Below are experts of layer 5 (counted from 0) of a mixture-of-experts language model. Rows are named router (the router's row for the expert), up (a neuron's input weights, with its number) and show model dimensions 288-383. Each number is 500 + 40 x the weight over its row's rms, rounded and kept within 0 to 999. Numbers have three digits each.
After each expert's rows: "mostly gets" lists some tokens that are sent to it at least half of the time. This comes from a sample of Wikipedia text that the model never trained on.

# expert 8
router:482521533486512486487467514526539505508470464456423464551520459524538535496475540486515454481558508467529488453502496516447482491471490442504533466448538506482410484408516539476487514529493450558481565538468541510512573447491592446519486443434554513480513472487505518584498544452457523512
up3:550535436497522504485405529486525476495505520468549507530516539453533526504503465515500466491510579518562557500455520574428516512507567481541476413519429516456409426477522452469531511436539511488545469485453530468493482517483545468477528568469471554546483491414460530424530594460514452486
up4:464442538535434484485504504491569506476564527541572542518553481532399492535569533482493415419559455470465498493468516496470479482542548349491455430477480543552520492467493455532490499512538506554521491478431534524535531591523521502432483492465416497468414494528576511480468553483509486628
up5:448449461543507407491482495465441477537556498516458499512502498512561510468471494496469569523501469559463511423564562511472456500543499487551497457496470471454532456545496531496492444518523518471502509524524580559503484496493503448521507493510466524473525574562504558476555571521490557437
up6:441480510550490446557485530484457425534511401445524477510521544489514486527478564550450496491469514434549516456413496478543499558496488454482517452414456471440529446540504434440509507528527581548494561535496514488509435440462568486510532531496519505503521549534547498478480522423492495516
up7:427424543461504451466490558515530526497527485394480521520561545494516498496537476484443553498509567510542556465446456537464487462445449457538541494431473435511446522463529491512418472426489486461477497428457425497455523508507553564549499547620548451543456497491569530418463559556545543507
up8:517529544513482552512483504494495529551490560490507486472552483541527535476470542547393539524528477592564503493500459462546451425454518486515550428460405475501498500527554493481518486497502542511589424508456555536469569517548493513506601512511523526490464505472509383483516435496479465434
up9:471540518500497511476523405524513527483498539524511496553569541453568579486511527456518540577519455442430514434591460549512431551542559591505479420479619528490511563534435504493507460519485503453512547460498427477581543509507495512485457478495533569518474484465516462495452532467488480442
mostly gets: "i", "o", "e", " Al", "te", "co"

# expert 2
router:466558492475508515487558550493470497490570619538610549528541552510526509555498532484503491423480474536441488388494492477508416530507520502498472504546501432524580414537530526514567459520486516545491536582505493521502438492491569525447477569438463527482605484516472456574516553496527505468
up3:518574480450510480532505529474492444517500568579505489518587479464456546540467449493490496433522507442551517518507529556532492497451482462501549506501493550501498605564534475487494481513544592491471493521529451471508506433493539534464457588473483587486458584549567500528543490500496490501
up4:478518564469542491534501567568453520549503522456483534446481468461503467516493559494513454488482483520484505487519485467474494550477479490508531526540476544535488449531594522474429516521478450480481428571477423525505480404499508475476379510465528560499580518504463448539540470489476535528
up5:442491484502528469416502514541464512512446473472507521509486506533560521545521447550559456478480437467462543514519464555461546508511504552501475542470463443539549500464501497483498566508412481553507508543559501438476494484509572496485497518534503511453559599500501496497576555550555440542
up6:497516492517507529463561475462525502534563463470537488553512526618513542409472539575450489498534528524545519447566485471447531554493564549495520481425502535500454442435531500512467528468586489523500531532471517483501523532478546431519477503531499486489536502492443503483559506513467516468
up7:495482538497460502565544490521498514504474508565544549492528516477494551555532480420538493483503489495425623462525468509520516543479520499520499550521576548554513499524499523417529502563525471485493500518522501497516485508458548482527511462457531530477541493539472536493472460530461463469
up8:505522479536472505498504485485510507538552530451517522509554512438440430458568491546508463544502521466498556513489494525447532509537477562506514493528497524517551469507505447512506494548458485580540456436432456464565409445540495500506376499457510467569520494532561532426492490474528555460
up9:559516529512421521524502527577587508495455578476484491496504514535454573526484471469536512470545539499510511507432474531493492472570490519534575567516416480482561480468481535492449496494545504518512508478502507465445529572454483509481509514525568555462461472444461483494514484439508480487
mostly gets: "th", "l", "h", " m", "r", "qu"

# expert 0
router:565564492538456480487543473437485522477473453467440487508487457469468535497498445519496505535487522517530460517509537448532497512573473469477521584534486484490540473552514521468524530475537514430495524440483570487495496517530437477474528544467524479418568562486505499416482490561531488504
up3:628518548490611502487469486547436505553512549465531559391505435537524559460529564562464515507562496455619568468564532501561464486454553465512484506526529502548498441513515535485457519567454457525498530419532472520503441455520492493455463503544568475554477558479512499520500496508511457548
up4:510538467498486514488489479447488477539514568537493481529520575525544487515536531523496465527438534527566516477516510488413489566500472600473501556536451595530422515507472463525515577506484444429553535463543466483490528427503511492590482533485518510538528549563519440540507502540494511477
up5:488489514532483457484439492501531527462569481419502501507524503481472443469456477469525562498451540486443525458472440452507467486478504527495556526580507543493470417516546471495464513543518444504465590504434508479463469450516539473560473503500564524390453536443555492463437506518537553486
up6:489541464474430509478462504486465493532530544490510539548497517504511535499537525470497439466516559501538478490502506482479459487480489462463513551528491518541508590523495517588510496508448544513510521536472477496446529572527450488495485515535545538521584564437512493529578566546571533431
up7:453539510500557538473535507487476528478518408451566548557537457500561554502460553482490533450465496490548500523457475535533494502480512486464486519532493607517489447556494524515518558515519576538558481587528512527504479491479412556505532493523516475470536521515459464533516471489400488515
up8:524515481498437464475502542489455484560548507469542470426523607537510506481546534554510529551462437579546589501483479448535477596506531540445531470479565504508400497467507536477448513470468487516411516471486477559464487557445483563490492591460452494442512546443488517409490429506482560502
up9:529586521533474495486497458513463586522534484480541431541527486485507543514493476502487523532546505539571481458496586461420523490487521486509413499485511516471507457568470473480492497535534458490529461596482500522475525553518451459579448516474493534510529502381483458543528454478517509567
mostly gets: ")", "it", "),", "ill", "\"", "\","

# expert 1
router:515481497526519531492448523504518490480593434499521444447517478501540501512546447475511451427507478475530494562524455522512446441516494558482522479459506442494524517545452445615468566497520411502532530476523473476535454550574520573542525541570524520550484390414432512490499521501462514490
up3:527478403489526492492496516449551522504585558449549475547537491478492515509501526478514551401516528505485466462459507504465453581479487502519425476504555509523444527502487448479538496511490455475579485463539519487467497455491516471498464516496500550493458497508535504533506559463580545502
up4:543473500512517504507489486470483462520485554444491454481563559507506496501541545515532529534511450501415472518444497503545456481470548491546482495503546473439482560518481510548514488514596518574481562464445506490541412492545440510423507495528559503511469550489497508521465583484498466411
up5:531596488505489480512548435468530483450580491512474468541490558440528558505526490464485483421470483471563495430459492552534553487497522495506460471469462474440481508483467470556498509515572480481466410510510410595540467508526477559507464598537550553493466459482495545555538467434517522517
up6:479487521451524504543453518493492448519558500509490550500515584455552474480501549449400549480521463502526511513531507586446565521528534485513464477514553471497538461478526396466572536495456532463592456482574522416442485549561442486493513493483454527518566467506471469486524515509665507525
up7:502550495464439446533504466409498463590484486539503521587498521472517519459540445587491512491520426493428537502472505501529462551541515504408518436533503429520554485461466550501574497485528454558589527556512464479534519554510442493492478425494470503494504500547506514525467433480490550384
up8:459487557490487528453507541531544528499523539459495460490554520507462447499524505404568538474424484528495547471517465522490465550457513518443519526548551472523601472508472531459526448521583500511508557513581499538478502515441475519508403487597513496488472494499449478466543499481451497491
up9:517519539516482501513548492472533525541537512485532518541540472443550564512478485471520526505508483479482512485483494520450492437475498456493455465458477444525397512470607512485513482514469552507535422461503554500425521511502591427499532446525420536415575511535467589501504533539440557494
mostly gets: " St", "p", " North", " South", " sh", " West"

# expert 6
router:532503435515527518514546512412470509530625517496478581463472506481454406512481426467417479503468634456524494529491423510468555480379469459499464563569500558485527546520493522479483580519490532497508447482528554486520558491561480500489502419486486529502478508561557519553469476511493512504
up0:410446549520571445535507485544550505492458478511539486481451475528544567572439471563478426473584527502602571486476514497476531499473491429494515438554480601524518486488507504556491546535510483488505481587444518464475471553463616509452484423417476497454488519400462537480503492480513525517
up1:522554497460466436501438434469467498429463510412524505509544533541548488589509513536517547525456421504508526536454463512507492514487482505530503486499464457481522559584522496519496549540450531419408483502509448482488517522485486542505528454504516475538521501527538561517533454548504502514
up2:438489436475487536484491392507486477484510483429467460445461562505514473552493504471514550524478551488445523471467484549564484475559517569488507490472445551454533477515495450545444482532484525512493550444556497485505490552482492549568568476455534478549500538459454543500505536505434559522
up3:489451522436542465516480450518500540567535487460469425553427518457453498498519582407500484517570445515463542544479491520508504514430519473511452475539518507469509493490494476510560470517527506561565465501487492477399438499537504429520499516470462586472548464427486499545533558490490465466
up4:438567422561518530519464554497502473515497447572467517535531481451488492521499485514538503493539438479466507493448437499564453460535453504526540522477485466534538591442560445492461598445447474525472508528545501533557473475544510519550565574499436557470507499455458472474465497546465512495
up5:473534467477614508462462448510519555486525495508524517460428506558527474536470509487549500519532556478464514489513459525544452414496482516509512530475506565524508469518586448521511460494495464582445558555478525539579538500522479473487443516496520513537465515541536517497442569542517469514
up6:461509537556522490423503529493488490517530460498466520458559550532502502503552520506506530552473501479439470509536451503482528529520416458525587457480508527477488494504498461491514489549551428493528403450490448498530599406480445513524436531487524530493461472510536552555456483489593555479
mostly gets: " per", " John", "ator", " Per", " ar", " post"

# expert 3
router:539504564474473482488474491579571477517532543491587517467548468558521519467442549435453519543432484472452464489472541452555541509480516433500481450492492556476631578475536498596476552484491539475495506533488516477492546530498435508426535460536575504606485522497511434414529512499548510491
up3:426481502515456542517450521485500489526511480573524550504590573453482540493592530546538593526499513537507491550480535473500526560532575481479452469463475482494494472466499518488463479453562426453535541533508522503522509447498548504487493440498475474468551556485462501528533557484607527471
up4:499527440428505457481520488472537585540499543477428499534487503466503593502489509509437520514502457467585499449508471534479549512494547517471439481484527489554494463518460557592530488486466516487501559468459530549502496517489509524482465432527464488541473521472505519556429530571520469582
up5:505461523570525495413452500492569472580535496489465459494472461464572552509599493458506470477506486517534543515572558503460492467464500460479495401523528524551449436508447477488501471484474536489469504462496559440542530398481493444478594448553479563478455504497547465490506524495473539497
up6:426513520512469510526508555541516514484558525584501551551556522434461547485514503543474546550511475553505462479486475471535418488492486525498499541485490550499515518488464510486462458470553476519543491463466493512484469556522498520526390521528417485398492518528540469534476444449503469491
up7:454485456457500462467524470525531492483400476455542535517476487462475539372446490528527497526489515513514523535471531430465546545517527441554484480481465536524433472502532523517460468494481486444517485424578497459495507502573460486530474506482465538488475552510523485520456435490502486490
up8:432535472479528459428503466484511541464519540511447514465508551534480482449441570517553475526497448495500496438462505557498480540473508514566520459567523486575490450511517506514534463502558464484511503471526526561551559495512485517489392505447535514534516465485461512459486492585463448469
up9:498470499529594512474531485519522463528543531535450459500561468507534505488516428533467508476445586473498487483450520537472519488430458532509485523490421453513576526502565472540523505611520521544486415517479500544438524537505461492520530500427541512543508505514471552520444475568535473480
mostly gets: " that", " it", " which", " who", " but", " he"

# expert 11
router:483502459500544550533456503484499505488484490497486437489451379537531394477498434530523529477527493477516459544477470483354465491512475597516530601486481507519503540430532530547494415468420502504432520452513482546526455470532462470439533554550482527496458464498494461468504472511536510526
up0:496443438558476480521573482491487523512518477532529537580495486487483443495522503506533504549403500599516513523494486517494489506395440485546547479494535502434530506499494525533428510483543463486438458515470462520471491521484513503529435518449546548458515553465513504473460413485492551478
up1:485502462579506440473527530464483549530587473478528459514579480476576537503509511559586472467546548529517487426490594542513542480520538485571532525498446458503508484507531469463496502515546457527476412520465483553485525523508489567546530513494545486554511498499477532404467522495553475443
up2:494528537526572545601473492477536521472515494534441474581478433556499499508468494530541552456486447463440475451481518457510507467431507457560533477524482474540546468479507563447504481535579536526489572477466506484451432524504541514545584508459515447545464493508499537539491478551455478473
up3:608500527467515549507553459482506553457528508481508546486559414490498547503440490503482501511574544482495520460445486550588508480514462565471485479437406525547549564531556462443507451511413506570493447519555465566435565482469504478479504483575541484487563468554463516442531507449566509592
up4:456612585436493471478578474521528534507567497484522565527521511504513538442493562479504518525527547519368491509540536484488452502507517463559543499472473522465556515501587541464490522516481511544549525459483494430460494468495536466453454514517454464563435484487454425514558465437569566502
up5:504577427582584526441472480474442468474527518529438513501459492518515536452466504484501506486517451523435419491459468524516508493542506459521458576540420469508493506504567521514526521545549566463430549550447476453457503500502470452506441477498481458516475521472489524533450520487581527378
up6:449482442539471468521513548579456560481570465580544519541503481485456500490557516494452504488483520531489538554494452561493498548503555423520570550514509499470487447505579427536486506420467446496496529485539529536506453552462544435495539578479490472519464609504567501511438507497511526480
mostly gets: "00", " States", "96", "83", "03", "80"

# expert 5
router:453470545543513481417533518469481498504400528474481457457506526416518529519513575531470480496549485524543508499529480506408467440546510578522481483462507521472442548545478451457505447591451526474554470501504494574485495558503448564452529497537476516518491488499493519468512486492454483527
up0:592437512460481430496537490526497403513495468535505543532526462538511585501538458511527456500513521518528452498498437451475528496555455536516574467463473528478489562450517472461447489481535508483541511431480498512353508555503548510523500468471537465469491451462463478420470488462509610476
up1:512580484548456459433381503523552512518528516443478395556529495471543474460482520524516532478456545495414463539535521504501494477446478479511507552523571525496481553450441464500506500521529516570544530472467498579506478502576499480483566504488449515495517433497487527522500484494482450495
up2:585541527549488553483566428435547541482440534415552455439501519486544499601417578521467518465514525557437511467449496594432475495450611532500504511498522434475452596565491532537581503446562477483541482484522535476521477547481354504471554449529491548472520574499515539488536521483557498511
up3:481458459511527472521464515556492501473565431390475511544497513539580518426496491475465452493445498583534500344504459504474499525486488548552526490498479549431483528585499524552489539523499508484510575461496485478487465507498499481502514575497438463554522502421554490494445505601527509508
up4:472530478531481497442448492540545488526449487545504472448549578478540553515537447513485502487460548522502496501458526474477423447530473485523475481535510531535504496485529458475479579609559473554489443491455554489494512541526420527470581517519523520508571473509526502496452468519515469542
up5:471500452507506516490569524524507536501470468505504502484565533467497542482564453497530502451500560421487515491544477524540517479528507545475516447515566572555526428530535501397452463530482528485461459528479452577545447504545560562472459474498486444593486493532528464445598495509395511523
up6:550500399492524532522507468475578517520490485549540512523478501557516493507482491518478544465572510506495489526450501483485551504554471499534453512388493487474517492479520523548430426536534479517482510532548551509545550476559516533486446432600540494462437559510542554452517479438533451471
mostly gets: " h", "st", "w", " House", " fl", " Park"